{
  "d_expert": 64,
  "d_shared_expert": 0,
  "hidden_act": "gelu",
  "moe_layers": [0, 1, 2, 3, 4, 5, 6, 7, 8, 9, 10, 11, 12, 13, 14, 15],
  "router_score": "softmax",
  "normalize_top_k": true,
  "norm": "layernorm",
  "attn_scale": 0.0884,
  "tie_word_embeddings": true,
  "parallel_block": false,
  "optimizer": "adamw",
  "beta1": 0.9,
  "lr_head": 0.00912,
  "max_grad_norm": 1.0,
  "doc_mask": true
}
Below are experts of layer 2 (counted from 0) of a mixture-of-experts language model. Rows are named router (the router's row for the expert) and show model dimensions 0-255. Each number is 128 + 32 x the weight over its row's rms, rounded and kept within 0 to 255. Numbers have three digits each.
After each expert's rows: a language model's description of what the expert responds to. This comes from a sample of Wikipedia text that the model never trained on.

# expert 0
router:166121115100190189177142060149182095180083159111136120144123125135184092071146159103124105096079183115138170062101131092096095164140170148091151159103198156135109160149146135132082109104172194129130139155112141109103133166160131123119147152115120154183211127124156071163159129060143149112151119120127133167162099144153133087155119123149196115123112112106137166104123155110128102118169166180107151088168130113106102087069127127087065107095186118123111055152123087135091167124119118138159129160167158110056153150114162178161166118136155129157140189108098181163129094101131153121138118126117094108148115102101084177150100139123136131139095099160074136131067124082121059097172142109081097112183087082099149174114143100112131127098070127123172143154166191110047136165094129
Description: Coordinates and infobox fields. Geographic coordinate symbols (°, ′, N, W) and infobox field starts after line breaks, such as Location, - Country:, GNIS feature, - Cycle facilities.

# expert 1
router:136109126130160112157225112123131133077130137100159116128162173047152118104117109119177123122142153104175135105062128127151157147145160075147153133140187157135139154104151170060122101113172157142102154084209150121133148161179155160122130181091104160139189156161177121085115202124157156169139093115151125132136167159121138150140078130111136158102103103070126118149101124079178091167108138100119143075172118115125108098063158138103074098075126082138140096173117129105077168135144128146105114140153119152145154097145125128129186131128169070138142100178069169169134108151093167101168135146050085067158118093108145143071152132082147158115123085145096112139105141054087048118175141112122179146117133127099100186128141081098133110149048117140152109104118215101106138165110131
Description: Word-initial lowercase pieces. Opening pieces of common words after of, and, or a comma, often in architecture listings, such as gl(azing), conc(rete), c(andies).

# expert 43
router:169136127091175132176125125125123111095118136084141117101103178152152094115148189139094129089135112095140155109099172104163138187081108091063142132067173134180129177159126122116105109138164153087163115134135166122093095136170161130101132141100129167206194140166154089086157137068136147147127130159140119140133123127122112138103129085061185158095108134069074181115153119121177088132161103154122116098169098104119118093165127113106083144102148097173134093159137116160074161125107140136126121172167167110101131162042117111178186167133162069159210165133093147129181095163059086079126140135114082139119163125104159120101150179085157191100116093158096100157052128079169133143139178144087106118142159145126178159152070062137132133098098114146185103136114188150111120148106095
Description: Line starts, taxonomy infoboxes. Line breaks and the first tokens of new lines, above all "- Order" in species classification boxes, plus coordinate marks like ′.

# expert 33
router:172166099098182124146177090083151085121116183099079061147122153132140137111181165106069064137084220140111155081143149072109148163095154068156103127158177121153074171133134170132084078190156154138175157137121199131080127152119146125087145144109127150169172118101153096144165139102152133132164097160140090149146128140142140124116103155044172128119162111118151136177084142075114081144109161145081114117135085108139128055131158163197084106096156100153120052155133122136088118185082164079184141107122140073135138122106090148196171151161144152152138186156118140124153130152113188139087106115131116146122111122151094098111124156147145144088133101165081113103130195082101097154161125166151092140156136177109132129163126118103092122070124081151174101140107137173088130166110150
Description: Countries and South Asian names. Country and place names like Iran, France, India, Pakistan, Andhra Pradesh, plus name pieces like ana, ara and percent signs.

# expert 3
router:182120134128162129154139086130119102147172175111133089087143163125139142081190172102099140126128125142168108126080164159131138191076165169126156164081094157194097147132129077170075092149144136137101144100170148152091119109098190199116143178069110151206199135161146073137092162084160146105169099124143117144102133114112118141129109103143118103081091094074076142095156134149156100113140144126095120105140131124116147146174107129086091127096127131166208109141157147090134098168164141123103120143165137121050105066055155167204133170170173143160169122141124106165166175138052140091135138146082134082136179097147158078113146192084155113092141096189151118141116122082121130156166097148129140124160133153125152142090086065108124136095062105170134084117164156137104116162113094
Description: Music and film credits. Tokens in music and film articles, such as song, album, film, guitar, plus table pipes, quotes and durations in track listings and chart tables.

# expert 39
router:150117151124142070126133078163144110122152155111161102163121127121159127142119189068093084127083182140101189087111106141100173136112180120108122134155121151169127181132120091122121131180115123169154127126148156192146132112120143145133193154138093176108174157143161145115191151188170147169138115143162102177113176160126133215111128128099161157103119119107086158102102123124189118094083131104046086104206115085139160140138166170161091069134143098119142104188131126060123109140123175130143125138075096110116129138114087188177139129144141049103102155119121190127165120144103199124104098156118066073141148082174073123077101132159150131093124109150103091109156152053121135097190063112165113100156160146142102162144101108088146139136066091129114099098126127178150129133060113
Description: Common nouns and verbs. Everyday nouns and verbs after articles or auxiliaries in prose, such as work, time, place, game, played, way, name, performance.

# expert 11
router:118086116099180095102182093125145071104104129083123076157172163108123110087124121101114143139134159137129182090073197160145161183127182081097159151168143134155139197179182104155162057114138148156151150152187163205165094108149146089104140149124148106136152121121188115103116165131134110177174141122162092151105173132120157157127081123087157144096146111067047147151127113159167073151139152121097058110149073138140147075137153134143089072108124089163183101157150110071090154133139147141119143107101116091149098105158093146188145135090125082122184150173087183146139067137128152102143127147098101103127145111102128128149157170110146094090163092160154092171142201065125073147149124109169121140157104111173140134126092095125108102099112144130164097129108146219152118172139086
Description: Word-final plural endings. Closing word pieces like -s, -as, -es, -ers, -ay, -ors after short stems, plus season, team and out, often in sports text.

# expert 53
router:161133140112154125101172090090123085147190136096108079171164152078153129118178133060113130117081176151090161118116114120064181153109115133092129149148145119126080177118135120104102084156164122138137149117119146170177159124121129152080155125088102182160158163101172124172139183154197123185130142135156076163135112126113190199166125085144145133143119140108134118146134118108151098123139153138097117074162109185132120138080174120165066101108184112191177113154105098047117152163115113127104118162109129069108086109100088184127146112181115106111115104162128190134218149141098149100194089136123026091176124120137113141061190107112115165122113090151120145124122137079154102118190093154095178095108134137118147126121086105124116078106096135139160147134151213119094158119140093
Description: Years and until. The digit 1 beginning years and numbers in tables, plus time conjunctions like until, since, before, after, e.g. held until 1945.

# expert 14
router:152124106050233119202131118111142096114128128055165095132138199124115097024195142105140151059112143103105189078100145120110178156118128081144093134135163174131055151119155130077143105122151185121113160170135176175091132123113120148110141106147118157157142143129198071160166106087148111148196133122200103161141148180157157128102151109147184129117158137125116140146117121134095110154096169147123125104142093171137158116127163126103030074063165085134176108162127105096091133142135141163165133093159164139099094128106103106155158080118153129160172112128132166158152128115130125152143109100140110123161155092139136144124117104104160163109124106182144159096087158073109095106149121129086150083190092111123144128153095059136121114086092118145143145138165147147046130176099132
Description: Word-ending pieces in names. Final pieces of place names, surnames and words, such as ate, on, en, er, al, often in addresses, tables and geographic coordinate text.

# expert 19
router:157098089071154080135116110103144125106126125119100107123157168090123108130153132094075097143146166130129155103046120151148119171090170143093081189108125194153099138139146159074153093126168169148171105130189178124148138141112133204101149179130135133163161124093199111089166151131133152117128096149141104168151152165086159162120139137146158131105157144124102151110081138121121068145136131112088077092197135136129125163123144098162076074138130120173131106178079083076074158185095154116164112173103148100090136165113175123132103173191104112115181111118128133116146167182054133098194109186118084114213125092174125132116172131103097167111075105147151083170086178092110119131175110096067131115126119151161148107091109093125109167074061109156131137148146152154056122124123099
Description: Possessives and mid-word pieces. Possessive pronouns his, her, their and 's, plus inner word pieces such as -ming, -per, -ess in names and verbs.

# expert 21
router:138160125104195156159185095079125108141151165141148070149145186096173127092231151117094109152058161097154182127101128113089119152113127097156101109131123105146067150146073101096100063095159131121150137146198163147102172123140149147105152102113155175191185170168174103124121161136199145142133118130151139145161148128125125147145121123111138135156057063100144120150121152167164067151141082148106110100172124146104126110119122096149083080115141057173154081145153103092121127191095165130119158169098142119150083094112083144159105110139129119128212148171094159152190106132155176093118140147143074112134155099128148108041164154075160156054119109150132106153101135060126093138148140118092171090162122138114121167100105045113117144130118132107177124125126189110106141120106119
Description: Prepositions and dates. Prepositions and connectors like of, in, to, on, plus month names before day numbers and the phrase as well at clause end.

# expert 42
router:116142127106163138171166134134154128133133154083110092151154159121129147088131199068094077092143148105161186110038157062099140164109131108102078136128140105142086190180147103112138091096156132126177163092138156142136114165166207156116128136130121188164142104117184110131154149098152105098127149106191130196149098154100125150128132129139184140109127117074101209095108121144123073153140138141130124084157073143124104146136137145132079081146187076129179089178150062081122164156125133082158068193065110111108119113111118156155132124170131098110160155123131141177153113167114152089147060159150118090203134069170137160131109109144173128120105093170114078115162192078131130131180073168115101115112119121134189111175098110122107135142113078140135115116164161137085188110088104
Description: Explanatory prose connectors. The words or, is, can, and adverb/adjective endings (-ly, -us, -ive, -ia) in scientific definitions, taxonomy and math-heavy passages with LaTeX backslashes.

# expert 23
router:142090125086138078146136125072157116120147146102107081187111184133119087099135183113102172163094148149105144078069133157144141179155155100140107147139141121126116188132146150102122071132178142120146172146177195124145117146112141148135122147149151128122188118119159088134142156135137118166115115091180087186119177129121132209102171131154153064154132100096097145105148088101112109204128210122112097023100059139146088136091120140194093084131136162157158155159123129115081161125146153126143108130130125065127107127103116147150115143100137062127164174159144134139171133145112118102174105099086131123191097111177088147048168121099102175085130090135093085145058145045108141152134136157146118102128053101126178133132093152149098103159083121136177141104183152190119082126136120
Description: People and pronouns. Person words and pronouns such as children, women, who, their, his, her, they, especially in census household and population sentences.

# expert 52
router:195109097109194102143156157109124082102190169082168076113142171096149138097141151094143145085119159123138173092097135137107152115109109091106158118133141170154096101135169087143097125137111167122176144111138141210124104122114178126125143082118065206151200110127187150151155133093164124118149139125137144174098131177108166145172107079136118145144127172082102093156150077123159068144107124105099122109134123164144119112126164149114053158049127107152171100145118120095151207127132152101112101148118127126144075112110068165136199115148107067127151132194113172165197078114100129119170117206094081110116153062115144147135112124145116155092136088137107132117180169072150101151173154165110098055132140182114135107132128081130124070134104102161138130155092196090106152141157085
Description: Spaces, brackets, dashes. Spaces, opening parentheses, hyphens, en dashes and commas between words or numbers, e.g. footballer (1890, 783–155, (born.

# expert 28
router:130067088083147146138177108114135059134146122099151085124144193069152145096184138081103105126137146124119143083077152098109167161089184096126127139169155122129061148135148135099155088149165187119121180103105193165089109121123183182114105132140136182166145146110173156103115159088166113138142141151144109183166145149124134178158138053097135116173119105049150183172130144114183110160117123148059123140171135159149151074149151131165084081082138060108149110170108102098094167184112161120194154127080115110081135130127139112207152122147109116120121155190131154106116100143112149124140161164080106129125136074169067120141161158140123103119119146149057106125134147063101105126118103127068116076117177138124181131092109095117143086132125052168152129113132198142136164122154102
Description: Infobox fields and numbers. Infobox labels like Scientific classification, Born:, Coordinates:, plus colons, digits and cell starts in lists and tables.

# expert 57
router:129104098074180086172190134168148137134138197071149093124116158129134147087160159119169117171126116089127156126092129122121128137107163146150152166145171179085107162130156129063049124174167128120117149098116118194124130144123135156102162132165063180158183083128139112142158122127127124094110105141124105196133056094170208155106130077123127086080107094107097134154132102090129126137151147132095133051178117109146102102097156152161059106109183058112156083116134133106087120156172170085164103131075151105065147145100083129114156130140130045139124158202112175136180123150111206139126126176071131117145140108190116144078065147120146145115112103152148088119086152060166101108138117151131155141159106138178123127138111128137108129144115056126147187083129176136126158128110137
Description: Copula verbs after subjects. Forms of be and as after a subject or appositive in biographies and descriptions, such as was, is, were, as a, is a.

# expert 60
router:147092121083177103091146088116116085154146179105102033154153170154085099045139161093107110065093127153102126130141136130123146137107127088157105130151140102124117150151142112098113119131128129170111224133174133153091141175085130160130082138145135158161200123155226087160151118132138150126184112110201141147145156129121114158167162079139095175132094112112133166070180147152137049117130157126071182090104083196122110145104141140137072146076096089149161104132129128110116150138159128102121145150166119143101164137122133176178143118129143070176118093121163139127137151121118156116074112163146125123127184086172102164089160159170181130168162097135113136134120118069149113102152090129097119073108077144121157139119053066113137075133129082147170151070151196127097166163143161
Description: Team and name capitals. Capital-initial name pieces in sports tables and lists, such as Kn in Knights/Known, McC, M-VP, R-BIs, He, and U.S. abbreviations.

# expert 7
router:135104081113183104166161070074097139093122153046134064160172172092112149089177140087104119122085150163162105105128109152107144128139167107119129098099106143146105169137136177110085157144149139156125168092163128182138126148152154143095134135103131157186149148131161147093142143105141151160149081153174113168129150122108150159124114082103167158125148098107135118156073130170168094093109107131103133030175063162122121121091145148162052116105137069194211101135082096091133162175109143119179123179110153119095116106093088119136171111180135126154144163137142156132172111146040183126130129150094082087142191109148104134113121131124148187122156101168133149126172142093085088103196097134113125069123129165154126108148089092100129143142093081143130089069144206175089150181116127
Description: Prepositions after nouns. Prepositions such as at, in, by, of after a noun or verb in biographies and sports careers, such as played basketball at, teacher at.

# expert 2
router:163102070058169110157167117063169111069104143102143080103169230129135127119123089098140150102116152126182139086100151104087118140120144120143123139125130179153086149187162150149094091143152194117139159101129140134107110169149124173077139151092092155157138081085220118093178173110137096153157083135140145162151105150127123196146102125111149118112188143092091143159144147153127017163142145156100122110144103141165131080081129103170094120107133100158130116157137088110064131142085165113102157131134157095100123148141123143167135107203129157135161151180086132095154098117075148149172144098090124111144113115147122147124169154119156124104107088176148144132096124088052086086210161121088138143146144130194167136119126062064133136107135123108097109152132148193055123131121092
Description: Mid-word vowel-consonant pieces. Short inner word pieces like ilip, olog, elig, ant, ur, av, usually after a capital-letter onset in names or rare words.

# expert 54
router:172080101105181124147146139172135092165127195102111084139122162092195162145166157096105098136109146109134197125111113090089148118110136101107123192142153132194068122149167135155105058119174190143141134096155139148133145125103118159103145127121107188175166179131177142122202124128137152106175134141122118154160102121130135118157142112125156126121107145095161188116129109126169035126107134134122090115164104125095112092087165104110096140137180123167192069131179066086166180127121112091124161124091129065085116073101103122148135123159113110111135140144104176137163138138078169025146077172126116072151163098150134203105097211128128159091123077144124116173109158079122062126165098175129093121129184124102126126128136097130113135119139067116177130108093156121079177146141103
Description: Capitalized word starts and stems. Word-start or stem pieces, often capitals C, V, M, S, and pieces like mission, ass, port, bank, in section headers, model names and technical text.

# expert 6
router:206111096124178139120196080125149063137139147113130081126147141145144109080136132068153095148128156107136134100099084125096120149112170098118134192170142142135091130168152151123143109141171110167182179126160160164145137148126100185063159165171138143157146100109212154083131135138198117180176125149200099182144081092075143148150164113125125129143133135095133127178133112146121025167147147139105113099146098204102128110096124134195087109135150133133119110133104145045138123177131149139139078117107139037095105121138116153167137134104086101125139138131158181147145143142059142068191122196085101062102114075161132136122156115080130139112097091156119116108150167092109072131197082126126131121124080146139138138070122113115111074110079093119144117120141149152078136103148164
Description: Mid-word syllables after capitals. Short vowel-consonant pieces inside names and words, right after an initial capital or letter, such as G-erman, H-erman-n, Par-am-ount, gymn-astics.

# expert 38
router:159110149130175097110175114094154117107051205133127115120153197079139148114180171137107111122118170118147144099124134094111142144131152104178136148138129150163097137112157144167099143147191120154120156114167158128057109161155121187094134129105135153130167128100212147102145182138203147159131097159151099121169168160125152146149094121104109165115161071022137143140127173149150029143127146119134092100157079121102130114076121137158080108147111067142196064173074099068094131130094150101108140154102125079117125110112131157156136142174150083157141122158117159134141101170145149136162120138120088119088133122171115135075173149071158165107149105226135088150124164091078078084169113140137092102115156126119112169102116054083138101119129115137134120073147196148099143131167134
Description: Consonant pieces in foreign names. Consonant pieces such as w, v, b, ag, av, V, K inside or starting foreign or unusual names, e.g. Shweta, Venkatagiri, Gwen.

# expert 27
router:206100105149190167153198128093117080166088156124172039101143163146160131099159183116077115158097158142147159138136153054109163188102171137132109121134150170167112191115178141135060089077124146189163137149163123138132153153073148156105123152080099156145165126137166115128144156098129103119155097109210084163110116090125116162162113077136146128140102118063098184118165118107148112109126124177132094109161098139144091123084175130135051100076129122107172117167114104056112122174077145082137114148134114072120123076132120131118154113138128120105180141147092130180148107136112151057148072186139115079175150070120121138096111153097115157138140100177127138107147130059103122099178131122159142104175154155149149121126117118110161107110104046113156147137130199147126103129185116
Description: Punctuation and age markers. Commas, periods, en dashes and closing parentheses after names or numbers, and the (age marker following birth dates in infoboxes.

# expert 13
router:123141112126166114163158104113106135083160136111113084194157188087130139131191136090071095097046148143176140107096151109079191173160162151126107151136103147116075162146169162075109072111162176142114114166155107214132093195120137132112159122091128132156154160125129119142179115098169138098148117120154090167141169136137145127143129115090196121125155117125120133165106135104129120118140135170120097060165094173139107108111123101131051072109124097174164048122141062126083164173092155128162136199128146088131107143100120131114131088170138148162185163149093138151175104132093197122092128097121072092130127112146088131103142162169124146068116099171141114137089149071106069129174115153124112126145147160147148124151077087123107144130075073158200107125120210177080131160133116
Description: Of after nominalizations. Of, by, into, from, to after nouns and participles, especially -ations of, concerned with, according to, part of the.

# expert 17
router:179093139140197121100123075091142054153145149111082069159150136090142122089129205122075125113091128156116170144121168131095141119114144122046115116095161120172114178122125073109125103221125153172160142145161124154104098120140182119141131111098103136185191119117178097112141151168157126105165136105125112199111137102112188159170142085087123130149101103112069168091171118157169044128139145152062098148140107139194158110131113149109063112077093115158136134160155053107138129140107181131130124123114186121114124111073123136176147180151132090126200178096133122111161110158135145062129133177106082104176146106150096135091110190139104148127095094148096114131105162106114127134133156159097107074156160129150143112116067067116173142116109091116158133114173182121134113195128109
Description: Foreign name fragments. Capital letters and syllables opening foreign personal names in sports result tables and lists, e.g. J, Y, Kh, Jeong, (USA).

# expert 10
router:138147137119135076157132101133133117107100186090189088181146143166147117045159174104088087134133130124094231108099135130131138151099107113119138085120174156141074188154127103078131113103123158137179184143153142212078113120122142176135131148125160165169181140130211118143176089113115094132099142144173135154085115095142111177115158116095154107098129120111088149117130122160147098114112135122101126105161123081133117160125128107107082132112170058114162094177121106085138160162108132114084206163125107104078137123087083144196121118128153035100157162142170211159172118115131170120115104181119137110185139121108141145128087120130165144078133101156109127148099103079141107064140136165165082121146118114164162182157120042120111102149103098179186124083117146124091166149100092
Description: Place and institution nouns. Common nouns after articles, often completing names or terms, such as school, College, Park, League, area, part, field.

# expert 48
router:157110115106180169107164070100138119132135166115087082132174183103181115124159179126073125086103150115132135115040161135104147112107143118118147177145151117169111153169124094137134078151171158161166180130146136132101134156121196108092139148117111148162224114088153119114123165119162197133130082095166133209122147150113174129183079091119120163133112062054094172146151115114175089149114169124092101045123101172129133100091112151150081112087122112119096109141099076119097181124076139106124141133098154129149110147102140136165196152174166104137150173121147155136157134133159140126115161158099056101129101110139097163116115157158134148144110094169071100096114183085142090144174115160084105089164167211151202098115077100143129125115113145131163135134108205127126107117121176
Description: Capitals after opening punctuation. Word-initial capitals like S, N, J, M fused with a preceding space, quote or parenthesis, such as (Jordan), "Naval, "Nuts", - Jorge.

# expert 37
router:153107133130191145169146122117153057128107200122139096116145150172135114067174184121155098119056121131164125141137099106129159146106168143109097155136156176128130174106113121096118112121136157192129172104146140117093135160093092167144164163111142139123203169159190112144181098107125101104214112098145112167152143088147123158155148100142142148094137136114129143092128106148159095122145159169061141107160137144129105068136146170162047144069145074158126106157122148077122129191147189070156121167096122064075120139110142132184140116168112144128151170160113175093161113145075134134151133148118127122181134097144099142121089133087125125134121092113144111204096105060103083117164128107058082139133128160113129156078100118113141121077081101114084123076154251121086157118088163
Description: Number pieces in data. Trailing digits of years, heights, ages and scores in infoboxes and tables, such as 1.88 m, age 87, 1982, 103–86.

# expert 46
router:121085078040115073108141116106194124169118141111143107148144158078186132122152168127143085080091179102098164092113119122086155184130151162099103162158132123171082125165133106124107115169166124186123134127184172116114126140111128102131161172146093159159225127113142136156169165096166133148149068117121136121131098124113183112087129111114160116208156120110129173137089141110156099154127178160144090062161125132081141135111103122124101173130145131144138110165133093117126109151079156140138180146100112087137098157087136148194145144200134107124121188147132177110155172157089183076131135136094119126123097055206134161077153121167112119140095109105097142152072169040116108067123117174132153132117115149133124126118084129069133181046125135162149147147096141161063175143084158
Description: Latinate word starts. First pieces of prose words with Latin prefixes, such as con, inter, under, conf, re, comp, before endings like -ed or -ation.

# expert 30
router:142062149088181111110137096163144109130127143094112077151144144138130114089145152117138089085089143112125103128076076117108173117158153132162076176161124155127081125153126101118148091177151165129110163140225149120123096130139157115160189147095112147133156075164130104151178093091107157103142120128210170181162115084118145157140192119116109143158138101123106210131108132121126092125110179178101152048116129190088129097095133123207058109117144107129090135138124120104133112173105157095152138134125146106118107141113171137143122115157156093131126143117140192125183129121084159079136170121157101101109104064200126120121165094111178141081086110152089113150107165068146084118155084129067137105163116122178211149103074086058129131113058134148140125112173192184093107151123144
Description: Function words and sentence starts. Sentence-initial The, conjunction that, this, for, which and year digits after line breaks or periods, often in biographies and academic text, such as said that, Known for.